Experts of a small language model: 35.5M parameters.
Below are experts of layer 2 (counted from 0) of a mixture-of-experts language model. Rows are named router (the router's row for the expert), gate (a neuron's input weights, with its number), up (a neuron's input weights, with its number), down (a neuron's output weights, with its number) and show model dimensions 0-127. Each number is 128 + 32 x the weight over its row's rms, rounded and kept within 0 to 255. Numbers have three digits each.
Before each expert's rows: a language model's description of what the expert responds to; "comes after" lists some tokens at least twice as common just before its tokens as in all text. This comes from a sample of Wikipedia text that the model never trained on. Tokens count by the router's weight.

# expert 31
What it handles: The word to, common verbs like found, used, known, would, and early word pieces such as sub-stit-ute, Gen-us, o-il.
comes after: " n", " ", "\n", "-", " (", "=="
router:116169122185188079192103112153134169146227141086147134141116150109122163131164107098128089114145171148081095101181153074154097106135181094114121124173096090147145111114150125110123093156153110133164124130111106152081111171060143152138131126070125139121140160114136115109131154082185082191175164162132183113148100108108148112105102105114122134116138141088104136056137091121159147162132
gate1:159159110082148118119177151088157142098140127128146082098101107092148119109140141085155134092169020108141148128106120147160138131100111140114144163164160070137150086114123092099168138106158142144133126114162171110104094162154136156151152180164137148118174172157126084106200140087108100106111146155104187173138107147108097141072082125101125110110112139153132088118172163169061137144109
up1:127101144169075163166073109090166108163079167092147158112131124119162144178153113130123164127159145097169112170113117101137101104101072067132094132088072156087085140136131146050118139122133111171116027080098132092149148109136127173134158165119172099086140116145169171154094166065063164090110129121165088140153119122097106122172139101146182131185135082102122147183108105115147167099109
down1:092151105170132154099137114074132130107156099132094097147138093089175160187114100141099183136124062121133138145149096084139132172106117161111094151160139113127171152123141138159146094126167163131150078065141152081160147128088081072088154121108156133098144104111198122127094067086120101102118177102098155125134094125087129138161149125126138121133154187137125102073117085102102130129168
gate2:143161121129124098175124145090121106065093118118124033128161111116131075136095175103144125161121153192090074167161105107130071126095165158084140109119108125151115201165165124186109191156083093165101138147155126112112157124130113120100110053163114126164192149122093194122102131139120122162135165034101088106132063114143143124127173105196109114156159100112137134096079136164146098060166
up2:077135111104115120140148154152129096138095101102123117157113076095157123111114116107076099096095100075191137100110100179112191122160081138168102140065231132122152116102123076156154100117132127072153113102150144091117100115152137175125111096136140143153083160164116102140111137162140124069110131186162176184172171137168165116139132117072163105088126125152128107143142158161164141091119
down2:104176084097085119158060140134126093164145111125119121066098119100099163141103128123085110111094156133152142154083104190136108165132082137102133187089150167031137084146122117145108095109154154130094129101104146185130130118137099133159113105161134055141133151070145104137133129113102137107133102109160075139108112108111160138104156170121133152128142108097127078128119121161129102122155
gate3:073159079157097144120123147190160095105145096124110164181142140091154087151147121140119133122062095150094172178107118150155076097140102167082101155152163122129084108115136148064113136083136143189147045131164072143074136160116062180158126107083075170086113119112102113147154140157142211170102127099153094167080126154164061106107095093140121176140158188167162168151118144117098152121139
up3:160163127143173134160098097130123148149141140126129179157179103094130109174094172119167160128124140038067102135140112174127115097130093104110099137100182093174117119114092173129063136144162134097084101176167140128078135125097087149160091115137113126146120159095131128133102145089157135139124181124088097136129165169100108120065155100120063143163086182144109177123126098141104152145134
down3:120180182089106084117136240124108150076159110142159113113113138121165106085139149134176168110153125082124121101201180105178205132112056071172057153099116157100110154118140166159158135134112080081089193121161125087148025105090113126148121134118142121148113068132108169169121113178083153137112140156138130095138136078094138087113125114127116108100142149113127106128136126128168166181138
gate4:140135123092118090162172104080156084120135125126107074139139176143175115124144108131073152100169137146081162139121104109103105159160099155074100173121077093116130149092173175118095148193144040132128103092155103163081091148151145097119122124094122132148122119116118113078076143133147136113101170132197148137163158113115065123166149125122148147101195130109170113055129128106170140124138
up4:147109137091139102148120154107091123132140128084139172104163231119116141167134037163155113104136108158147137143153144184137137153150099114085119145107129166165169052142108113122083160161148142067212076104193122124139149070164123156109138122121200137098188108157134080140117077140123144147114114092216137180155135156161164104119163095088138141174136133166103112173150129118101097114077
down4:113085089129154126154132121157055151155124124189084100154101096115165105136123159101140149167117151166120170133181171065180126145142131132150218116158095120188162157099126148088086123112186106156098156188128116167121141158136131191136144159092143073152155140176151138115210160120135138126089145179133098127147109151211118142147124132137189160158129120085111146129150171149105115099166
gate5:161152107115132090071108141154169126090137165134118075119140111150135115161103143144126133105169131144093159128145187125182071126145167122160116140188114121150186111190159143087127140126176077078082172089131153161136126166202131112171120164069134176095213115144211077112155154161089120092125101144130109127142059128159095130120147104208140107110124146186150103085151162187103097163098
up5:143107096163112129147135077139159188094177064087147133151152188107052121152102163094152107173161130180116114121157169125134078138136111156147143108116132099149153101087156152143140061222112074155168130146138144093118111188125090120161140127036099122070172123104136120042115145095132112173171109079072152109190167113108108163123186137113130085113109126133103153124089233161153090098188
down5:152125201118117135088133177113107196123098176108184133142145153139107152130145123142206130023102104069121113085106162157134162100108131113098208165079152160150079125155124136105070097134135179103097169089189152162109157108172096110157170083133149125185143121143032182134151154103132116132163133115102140151173149076114134112102119113128109107110060116109134110077162115192093089105121

# expert 13
What it handles: Space-led capital letters or capital clusters that begin names, such as B, P, K, Cl, Sc, plus the piece right after them (K-ier-kegaard).
comes after: " K", " G", " g", " I", " Ch", " H"
router:111151189112170180090164102145098152136083153097122074164157111106124108091067168150110164182155142203146173132096116204143138105121086119156105147126114149111148092166175140162178158096145096183122088138163101093126177167144053172108121195178113087111129107083112149124161134144099132079119106098141101111129148123116146153118132121159159149164140159198135134138127115075163089099143
gate1:110081100101125175161125121111176056178121153155152128137140084147105150105144141102127122098115134115111119144122137131115089166133146182120053097144145045086065143055115128146094136173099103120070102161168156115067156189126158148160099110087134150153167165104089079108133129138139125167096150127203134168118127111208106054119161139129118136096129155116145150102122171164139120120109
up1:175120111123133122138140154117121139138124158168124122093137115177087129133179166114139100107105179110110167064121097142128099077110098154149160130177099160123141108099161179126130164106160143089069125092133150129104051163119100132149087133161102146154143130108134126099105117106041069171080110116160160164194061104169080121118087071103158156135082159128168112080117100103131043134126
down1:081141159139138082156094193183093141091087163135089153103128118069140152138136115153081138120097130138116074114100120100201198120143124119123110096128193128040142080138141157145115203098142106139111148092125093177099068107172081106146072121091182119108141102081168124217148128136148066139140055110069105140188153132152119113119109120160148122125117165089170130152101161176095131083090
gate2:166109107089105118090181145187111141115169074140151149137071070153148130169051122104112176111126093119093149127119099160107132111095159144059104110140108121050075119054163118146120154135117139183183129123108196129140131146094082112154182173152131165120124129135085128166110131183153136139142092102194137087101115165131186149157150112163119150153124160122162117140112147118175055165134
up2:111115123109091130108132136079105081120128074174164115129083088140094061078069166104133126086180109156114104069171069131062122132140110124101107071119114113109107100089143170099128130135045183145173054156110157085139095150142135082198126128136164134110146108102110137111053119180180164146175120125139127101076084188114172154137142096170150152146116169159066117146107148132162045133128
down2:141110255177153104172139139096111091084199145137136127142107187108131122105182125123112146216137108050162113177104137131122146127129096062134101127087078171134124146111125123099106125133111102165151120112074119102138172143104103124108167150214109121108130122178134167128150112143097128162115156140102142157185116090052072116118124103126086137128140083118121151093150110151121121093119
gate3:197107123087087158121114140090118141149100127145104138147125148089111128129134146137078197136094100099121092103125104129173071085101094137053123107080126108092140194149160208124190130152082116142156126142132110144057132155184179110138149077152131118062139179081160140138165115111157146188112137122099133132142104139100122126147151136174085128118155086126123106128146119083134201156150
up3:135170111132154136135112150111122077175121125190097053123146087165116160139134197089140163126108089179073135132100118105121140129128122125100118232184096179112145131167159078146166117127055115159113150112084112130146159126070122118112168134123179074154122101148126124164118096163097064103176152127079169098136176104180087099114115150141119106137098150114148187102127111122107061137177
down3:115185083119132088138142104050138149126125122132115175161160169132128130109120046071106121062143156161110159183131171150109094170138156127151141127137157154115129109117119056126098067177131098130136195088139166147124127159124122124147131136142095117161183110133124122131073124113119121137143085118122127120140119139191171192111117155152221139067152143160137069116099113095136123140138
gate4:056124091080167148162122135161130100035141115137118102143125132121080104138133119110081173128124106148053166172147122106129083155099110190103115108067152119129121181121127119095129102143136156079114152149114110105104131170168145065097200118081115125110151151073175114110171119105141091165160148146130130129140151146107089174141122095149124071136124190071087065140116151084190112134096
up4:058188086120147064132158125099142169103120126134141146131146138118115180161107070112077113122149087146132140157152126075156143141131177153110104127103154096187130162117123082138142155112146129145124126138103113132089132123122177068088164102115169145088122177135145149119126093114120138125112216115115150126079137141131057144106121123174110133089111127092112080158142128114166100136094
down4:153147093064116129062120087130126141125155129116082144131125098215187139147143058150185100112140151137083148121169204111155099067179130162179156123175154193094133121071109132161173106153131104129099101126129103128141058082134088125169111130130109132117086146124105164166089107111128189208130142109115148111133139060120115175126075115110149104106104241129113145115162091187107182186113
gate5:174130130119167152149122120084147135106104146127069098135131157103083141138082085124115135111149127092099121154140155140121118137108129199148092176089182124135113169173098156088102165101111141117115122121143098156098098173089122125192094104120143133157107119130116114129200178085145075137153185088127128118149081129152119163134200158153116061075145185139120067103112176065166129128119
up5:198095092138166105070098127145124165140106055153169168117129110089182120108140100113110088134095159154103120131167173147132065120124161076109115118187156143186179173106105086085204074187102105173174105080164101125163094136165133158161123099097132124134142094093076099094143070147155132105164155108249134115135127099127132139121151102138193128120190108103153123127083137122114122162098
down5:131176119131128175100182169076096156123140058129184129138112112138137148153098128080172111142173123161141188045187114148099118200101141118062136099146072158119168169129117137093203151106131109145144129094115126155186151144080099186112094153057184091103146148106110117152159098092105140126135190090097164154124158124111121129151115077206134145162107115107155128127073098117121117082138

# expert 23
What it handles: Digits inside years and numbers in tables, like 2019, and pieces following b such as "o" in boat and "el" in Believe.
comes after: " B", "0", "–", " b", "b", "B"
router:062113140134088145099115111161071149139103108087145118142116099109129104157063141137133126179078153204114141159100120075128117111156109106169160118085132115108123047111169088173112073082130169123156121117167125088085125115187168139139077128134107139177101140112105140086104122140212152101109111193140094112126114116076166141136088107089150171124118158168109106165139024034102092128187
gate1:111072145182068149100158162141187108148124098144121124178171153144154213097101192116122114125151106154094128152112101117125160158135112114106085094113099134116096139096126179098080123123103078114151137126133116127159114157149177060167095080133043174117106167067163112107151104188113104126130135142085112154083064124137131124152190193072101086109128158148160107097052092123128136119116
up1:126109151152190085135111139153137116124165166122081118162105175107160091169134047126164164123095128083161187155129120079151119128094156064145106160130121144138152108134160087121087156179124084109084087094140173101163072064173135145115159129084166108152108144147174135170147118134111142064146098133098138141133161098165114164167140034109155113112153070131141158111160153128070192181149
down1:146164164136130153094115130073085156099099151173138093150147108142100110149130140158144136126103118130154227206088068098069087102126176147090157117129172138165054123149051145115089167069118125138142133122105136084135070067074085135128121125097170140082185164160180101144125130091140123145107114097072107130172090065143158180112099153128143130090162057104160144045158122108141145075093
gate2:116166079123097138128188141138072086130090129135135129099111141163162178113140116149102120143112170043097145122117109191111090101132097133124161135108144150092156124049106130155118145138137120088156130168092148129164130181131136164103076161043127135117191124104168124104116128086152147101114162178180087148133127147166137132171171127215173099144143139136125133155170142108145108164105
up2:147123125135145137153146129193065121088141150098215109109161131148122097140061089149103098147108116107184170125080141166158191110151163180054144156125119141093154126140124134125154146093111194134213138104104169082166119173121124148085137165132093133140154069112048136148138124146101161117119148101150107167044119149083142156113142138093116154130165130171122137101145113100154047148124
down2:123146062082122094129228150198090145170153109140067142168115113196132138185147135064127107132132105155088127099072124142148073148138162131118194128151162148089165178099139160127124110192143168096096084194110128094140167103094060065078141098099109157136125108163129102139148142105128165165153160103154091119159133079106101143169105102118149085088123055123125137088140108155242100104132
gate3:070201151139147134138074119126098088107144173137088127161127172114142115142101120148111171055136100164092154217106108123109108152130125124118100106103147114111097142155161150058137115094103144107173122108127124090160100179152145184097127170155074141139067097135155088125140193126177082117087114197121095113106124085180164116110128153142111153108105123111162092157099128090115079155092
up3:148086088169126133116111129139099085150115087134205011082122141194124120167121134115122170168126179113118128152097133115153131145133070145116153135109181188164170181097170163144128133193095113078122161120140147180080085115111100142172099090103099138137134142117153095109135195129110150115135152137133168112083172104117175114124171106135113129135117122149099055127090139091065179175162
down3:143134131124115109104074066186132100187054133089145065105170146114137094169137141118142158176118088087117091143092099104137105097133109121151188136159179120215088116065116124108198151125100096200161104087130112184125115140177121171174132118138117158135070194127140142129141100156171129080068216133154132086139115147086138149066131117127139091121128109125077155137121101131120139145095
gate4:149104146129163122113111141051170124162130143088123139137139100145148092118091197110082176093118097105140093135135110226129155072104138109119142103100109185118119093150084116087160104151083141065124105137119144184115131117133091147163165155189186130170157142168109121141132158139166099139139112090180108108146132148128133140110120103147175090064071148134156092094125142100149102144103
up4:144154157165133190162073138121124111105156093117146106061088147124149069139165155149166146115076165133167109122118073083142146121111133159140087106110163100108151114147083167115125098211077125144115153141116069151169106140099159122079123121120115093051127119134164105156133090127101140134081108168111090116118180134120099045088127061106138140160174132101132064197088136171142170130118
down4:142124089142121100134107108166156123108128078128187097155131103126157137131095113076133179105158121145144152183146145136113108098152161212116124121130145104137141099104088157131116158134093124102123166179149074125109146161243125154134161111109061130091121196151160156084168126117147140124129130099145122143105194151102113129147137191061172104129123132161114084124109078097112168190120
gate5:129169113120162143132104131107185079047146125126101146091172120111132155143134095114181140126114133068131081132124074203112126122130110140117096153178068129122140106140091142132152148190133112166129149200126154147119217149089094174047122099090127067097147117146114148196130166084136096135107121150163165083155081136132052144101084124160083117116108078132139123086119104172115127126118
up5:113134155162139120142152130093104142135131165152112181209117081139042157120157129096066140132167118113081162068145183067069081121059125143118125121125146150208147133172140113147109169146162100130041120154122145127088141153148160042129185110108133119084206124125094097126132210155177162104141146130121107103119156111166137092131076135152117139125123132128076125065057130149179100101121
down5:113042126116126132106131126155100085161094115076125082133149105114167113088136144060155167153117192152114101201111130179090104160138118093131101145080098201178095135135163134109087154172116147132131122109154139137120152173094091212127171174112172127176092169116117159130124095135147132154122110115127112111115141127224102181113118143118098106117097140196132143183170189130086093133149

# expert 30
What it handles: Later digits inside multi-digit numbers in tables, years and measurements, like 25568 and 2018, plus the ec piece in effects and insects.
comes after: "0", "9", "1", "8", "4", "3"
router:153134092119163152121086192100126128108109113199102170082085191109114150081154090119095136143061103131145145100100134142095144135080180071099105146150142065159127144141157121073170173132161179161115120087101167127184141101157166097119152163100138143144134171170110107152094087148137140073077137068138101123081115119122093152179094183136166110125060086085137148149136113143153156131128
gate1:088138139162154162063142125130157090122158114109120115164114130159125157102137135122116171102131051187090123126161113131143129129135174124237104069154120106095073113045146196114109058162116110114140153146136178087142142070061152109194109097154123155175157151071173121132104112162150119113166119125138129185124127117131120083096114170136109227130115097087183115117122127102126062121132
up1:115073166154114120093183161126119181130113114142146147127113119087164145135113133137116108138136219154141193181100133077052118153148075116114116112134183113113153167085107109129157070089093126116101107076106077094069141153156125107117110212191102192159132096114094189088127157129102122144106138130122121164059155156124163111149133165080076077131089220123148090107094178060137117118123
down1:136172116140130109100139138128108157127105107157117112101170144098114087093149060120133142178160091126114187101111172096145088106146122069148117134125151133145122112126094131191148093094135150083106093083125174111144088172087153110155119133122091148155113095163104178107110114090098140125080111091105149153134104238140147144112096115058180086162088119123168160165098105111143115129141
gate2:102243133158163097174155142124097128085122122097120124145134073143124096178092121121129159126095082095050103151143084101140167137110082182101138141189154083122143147105151031107097099154133120126141167153138148138155147190132151153193144140135131100151127081125175111118176146100118149139162158132101136150129199108101142155104115110104071137112144147103138142098133101103050128117147
up2:136051084106075179128161098139144184117125123149103112144149164148143110119170097155073074136156149152195121100079117132095104124155106155066135082133142149124146139145103149209106163106125102160111092173122116055096117132138088174129103100103097098089074088147131105157167094106110192145108054068126150084134149122088098137094156156117132152157134134114148192109119160132159089100142
down2:091137138173127193094158116171128148114102178137140173133114126168162156074134168155115102103103136149149136134082176083107143162149135135098136143138156152092201090103121146121119104084120135150187178139077140127117075110090077204078091155133190173190083090130142102166159157134099160205150095121122152137238123187134106120090067079167114098170131212155139167150153130142116162087125
gate3:140123153132098160081154138114103134101135101132090140089130190167075070128149192104102126115100168101108154165157107151123146091153111122142130103130145082140101105187174088091098094189115169161153136090115129179097120082125177125127062118113117219095186176199076126177132134151117125113111124117136083136116087113118100088122144133144122161061136153161121085170083114145153091103104
up3:115114147077127159098136071087141039153158153190102110151144094106136140115122172121176121144107143118077135133122103159144125118093133159199168151138162134171064092102143167097140110173110122163158160099099083111147109103100105068074068186109136153081126168107121146112151157166145151081123198193129122180112102120073142081155088191086152169091113154113159145172101082072127132081107
down3:146138163148069104149136092174132126185141068177148070075190147171123154111157112076138141091153066088129088112129135140171091062086152122104182138118095092172108146138096147158157109132079151131080121142137109172124111125103213070150115108115129178100110106099130111116098061182129135128109150126104164147137155141120125146110163094102099141077110113162117157170055079133126120104161
gate4:108082111181079112142148128178106157171141133128100079160097153124130101157146148098178126105135123144163186095162125110142132165086160095095134167191116110083098108113136119136120158173131110101142116107092156109138079112079100155143096139111088115090096106080108078084171161145156091151109162113149106191172162134110111104171128174096130094053123183119157147079101154151142154148133
up4:150079153157121093185126158162138149069138151139116174174149122098169127079149128131139133096111098108132117098102156120142165210130076160093106137127090123130121141138084149145119136112124106139100159149112203099150095149147135149172096174176156069122036094148087109118069174111029088137059051113140100156127119106153129199174131073136096111082089135136099117098149114182089155084130
down4:101087095102127067143122134076174112106108181130161114071162118130167128152192119192129182115082133178110161135216133103094057144126137134108136133048109175084098088126077118115130124121160122124155117095106129119149142069114131100184155200111138182092180170055090143152067097139145129044157111152116156107122166142109153137135121109111101153093170143098143138120097132145137132077114
gate5:135126121079139160096105154120066107040102125118048083135116089115087083190122175125153173112112100183117186118088114110122085144093104176150157135143100142126120063175104141167122092123126101126140165113132130128081157132160130114152179116140111120146089144148165117176151120160173132153087099192151113138105141138146117106113116122136078114120132114230146089140076119078103094120123
up5:129146147147156128113097106161129145208120072113186110165148105138150125061102128093117116108102083129140087114123125179143196106165122043131119157173183082083114148122152171074119151125174147087172127132109088116128132125134112131114087172130100119118189124128074145128088153188104139110117145060089149094173102097137118119130164092101120128116118115054119219113177157114162110146134
down5:195032145192127119136135149147123169146163104110123136124128155169168144177155119092104083087109117155249093164145152107213107172109109099127048124139093117156121125139144156121154103119161095155128139138150167134121110155132169181155108162165160084089148139135089072152115144107121184111112141146109146114183103143113119169158123170153144105103110090114122140170164105098107077127149

# expert 8
What it handles: Opening word pieces and consonant starts such as ch, tr, pr, comp, plus inner pieces like "ition" in Additional and "art" in Département.
comes after: " D", " d", "d", "D", "C", "B"
router:136143189082157194110165112080124105161155127111167137122200136106134087128144163194142112161092152146082093093123112118161093099153145074151075100106178146150092075135139052156175114151118147141158135079120050081110138155114165110192082145148116118186114114125141113141098103085187158119170121102128103101107075116085150091158148110117079189159144112098134092137129105125127131170132
gate0:067135122033112102104174160144140172091127136180138083114121107117098143089119146054083136115141148097156083144111165122156147183139135102160075151107130123064156073123160096109116129133140107106099155157164154079190164135134114174101125119158117160113207068174153157100115207157096163200132121145153071133118045120145159126127212142121076088145091157143136088136124054125134063132148
up0:104182102110209099139100096121146107186150183127144135191132094145116115111120140138137105153118113152129164220155144071061122157074137139068135097133086063132084081132097106104123124110156150176139065144126151101153134106086177102097164127169169108128154125181170119136155115128123106136099168216078141136143143135190116129156122146072157125136124130078134105138054115118109139091139
down0:153044115155123173144103115195133069123141119110137123164101107166130166201136145136146145102138135104129097125153176076087113096134157164112088106078095147150078179135157144069124149168207129166166090092098084182172116111164169148091115091155163109179042100058032106156133135123110131078084165114099101151137136148140073151162117159114119132152102124180137176215151139147125136142117
gate1:073152095116125145093114159190185115120104087156115138129107137144126149103178106111110113046114087131077173116194173102080130163110171159087099096169128089113128106191071096088169115143140168091140129058097176100110121133138144109114150160124150135154093162109068154137134082152107109123167154092163097148094078108137084150136117123120143161121114097101168147076085132150164151122110
up1:146166152124070095113043100143085128088174114147155099055123141148108089151101144107136100143127173134063129154094138150183128116132122132164122087127101134104193108105186107119127080041114128173163146136122121139174131122143108135069132123107114184108126130068172196139142173183080135150110145118150112172152127147111151107126086115149152106102146144145089073143126095131110136153163
down1:139166149144114195149106107081132159139149098138106124161136148160087110144113124165172117140110075125061255155107186153095122109166199173120117150180131128127144176105145122165189133126162111092119185142134111142131149140143125149157079157133095138124135170090180142091156183103144170144070128087171107105132077148110124120075132141083145144149154123145115152094075087075202123149136
gate2:103118102095055108172112182139168126112140147171143112113108136098136189129118081152117120123102132134078142164120118063168152166145143131076101129085119104148155087145096186119181099081085118129136190204139098123107149148158102145125181167171135068124111097137120138149108105082125062160110089140092126112116093131156116114096117110125180104165157119096125121145178109149133109148115
up2:074121069106102062156129191137111091144153164169109127130123080104158175099155094113119055140078111123128091173086143150108136111074147108084097118101116144132129114181084122205108109148156116187143158155135113094159244168118160152120078072121113089185081166078124166139062138097094118113153118079169074107163138097154058139150165134105222101124111117089123119159096133128130119158104
down2:124098136102177083128189151147185146157104114123129081154075132096127146083174110151156195094159182156057122086163148118114108139166126137136113071126099125132135111145177086111157104187128096147131137131144119165168140191108103111124124139101114100092124111118119106153143177217156076146153132171083087128097118097148116213112153081163087126112136098206110064080186170129102136159086
gate3:099111077098120091064136160127093081065160168073141155130117103108166101140119131183165143095105160109171121126140111107179148178163133107107076127127099081130116141166141189167164121101096118058120137068144087110067121099131121080114088105111174170136088176101145136165081184166119054205120149145115177138137191124124129075116155124125146074133083178106149174101109117072129145166108
up3:131160077109163099129111121169121157124123064114131081170106103141161130116158090083174093149126139179126117155115148117120129123100212105128133153153092185175140129142122048136157101089114167146101114094104099117105192082121105067093137143157045119073131084102117103173169111156132113142159163125113148091146122113137132136153150197062169113106132151088116131101062117091131175084132
down3:123108141151148087127142104129149199130099160124116060088089095185108081136103113080123170053160082124150212129129096167119164127111144117135093120177130153114091141144143168118131104094112111097083129123103128105142093109140081162133118199121146136161103148201105075157097111138141146141082101112156103124156151132099112134102171051109145141160090124140118139156110175099144105070104
gate4:136108099108102084139143169137152152104112059109126139144144126141131175123138094086069129084071098061166158119108143122086105183116116132072121204190114169098105160228165156116110131171178200113143185153068144118116156164110094121140148096114115170143145104110159122184082137097126120135091188066124181119115153130152144124067088135090117098125074158138123142077063118134094109155065
up4:089132116091100129195131173121128125086076102136098124156141210134117146100146144155148171114100065105129154106089117076123098149125119113165164132123150140080149067143141136137103175107176109154143126124139114178174181127156118152094074104146149150149164122175167157127144121138192046099093069066138136125123109154130128104159145171176101134100105165121124140144159164115091139136158
down4:101096135119135132138141197162130095150104151071179114100108181132118123126173162201190077126156152116141119084099162067065150160117147123159104075164134158144093190112130165136130172117152186133146139144123204167117120161135090105094145107088167102090110106160129130133126125148145100136167104129140094112130138150074140146129079090115108104233040125099129173110120066202149138119081

# expert 0
What it handles: Opening fragments of split words, mostly single letters like s, p, b, h, often after a hyphen, as in turn-based, PT-boats, possibility.
comes after: "-", " (", " T", " t", " \"", "/"
router:086140139112160123146150119100127118105129191139163134171173115113125160068146105132107132161166161156110116145142103121100134136162108112157095141113054158138140153141164117195084105168210068120065123142133111125078127200163121171112181178108087088130155126173118136044177172095163105144157193220109105121144117110157115083093098173140133083153154145113133109140154089095130109098146
gate1:124138103089116094076139114136166124096090141116040112111110180122168041094135100075080137131134154108178172160113139173135067106174099119122127187102118130130105159153186080105087140122126112128167055197155148096135146161148137158125151126103086124142142143165134090140183169117153105124099159123134147121161129159154123152093115165087143075110145181154140175108063086159101112168131
up1:124078126165166160155105088114108150144104110108157105116139104141074118120140154114131174084136120119196071094154101167077147067144181161150139110005112077124113136169098160163147095098144140120105145138111198142172145166132120111110158186167133120132084113150139104154067089175110161074138104137144049072086091143034131108142156139159146125124145096138164083160134150141134102125127
down1:161118148134134110150169090095126128066146106191070098112167125148120102147140162118117135137146190127157136148138099158106095092153116099131112126103110115094060155115110136153086129094157141107113210102101126135117179142098078106163207085167160104129103091076168144123143073123108153155086133098108184116143196122145137069101072146107121151136121108086100124130082143143141121074089
gate2:137056128183167104104097137213164101124105147115114170190153125124129150101114083130190173113078138082037165093058162171146179135120159086151133128161101084136116165100133126142161130139119139061127227145174177126161115123046070120186139125135138133165122109071124107148128125114124137168116097147078152118160186100152060098137150143144137123128134183135093160090126119175097110134102
up2:066132087165170121117121119123131135164166096100150112119139145087180146114131098134117105133112176150124168092094127119103125188115147104150191167166128098120148161157159135159158120162156124069110160096142121121077113131128151168156187137068088113154098114127126099146114084157096153114106140135139159151150181139107089109119118075087111152118082116130097098097119134134173170089071
down2:129151241173116140077151087201119139106092176125117143134132110072124112076160138152184134198126110170103127176066090147124114107089103105142114176179146136088118093134136129081131086156119085118150197156122112155155085143177121133113122159104182118109142050167100102130091105154080081129101112113118115161155157070098099095126130082139143121136124107163117094143058134124122066178124
gate3:139116094138136119135109156090141170122123124119173128131113158113179161139104115201166065094096149157183158125165097141140107099142116118135111194131122137097078128112101168113189165142108118078129150114157109197092085177113163159111130121117129119166132141141135115158088105121138096122091153143164138135084063131173130177094124040149048177114142111119134118162173132158202106108108
up3:163154138145135115105122107148127179099114086089131140101119108156141175092164122154089115119124110118127151095147119176100116106108067113099147159162113158106144173116089137049199093163137108119162113110148098134204113112132138144140207128141114064115110090115080076128182135068109149112081116126116187088127132109056136115126141155141088159134151107095140092145148097139122118120147
down3:141155073127075116150102113139177123141143128138155081114117161104097132166145119084140116149146115164142106102126160193163088159134124078136128097099155118164126114153118158151178074173088100138122104165126162132138152120071135134187164126119152125125145145117068107151125110131088117112150146227166096149077111100172172180144223157106104108141124147123089158150109149102138188147111
gate4:119092119116140137162046131113086098091200117112111155157155161035121126089095135135086140135080114129055134091107112131094154140102170115160154108087106067147133127148155084112108060129169088048141142122118157067165114169144125170110135134115183118135122100131147122112164124076122159183116134130110103122131123139139148157120147155153096131164127189142108164115113124124129112131156
up4:126133193075189108111128106148064090136136126135123107147143083104105123111135162038125157134103169118086125125117110139181135165200207134140114111116113083130180111123178098131170189073153088065135138187131154046105123176132173047108145131133168128187078102139187106120151089182131136116107148125083083110090087150101133128145131141162121125111143183131170151165102166161183132167178
down4:134119148104167100109131137073142133133141093053133112149153165145114133089157133141147120255131163136146099096123183085122103117167180119190171143210164135172207127203087076151095163150121118156160160154189117140126134106137170071137153122126162150114146126059105149116148121142167093071173093115186098117061122133084072120148081143151139174147158107150115087102149104150140155142141
gate5:084160097132123162135148121083130077099104151134125128158144127087148095124155116048093121120130089120173151174101204144179156132140144137097146173145153117117107116165120125141040093112129068157128138142119122121143133201138079162086103147151132100116145147173149125099116124071153171109112132076094074152113094162190124165119110150129098121166132138168154087130148142122145119149074
up5:102134133044124179068118154175152156109095150025137101105134178131154176102049097109125107100149090139148150124172097144127142099134126119141153154148097121100160113112123107111163104080151117102132088119167154171194146125151137147097134123127078228132110173137140067165082097151124138113196150215089145119119147125102096130114115142168172136100159085172126130097130126132174104091135
down5:127155203071100130206173104123192115136084141158097181119159140083073092107160133143108143089151107098128111148134072112051131142174115138135128138145138053133157129116075100109116101085172096143152131127159128105136141157139106076138155112166053069125080067122151163175128183091147109094152170146103148061127098194112137151057129078150157091114088099072119120116138113139079096118179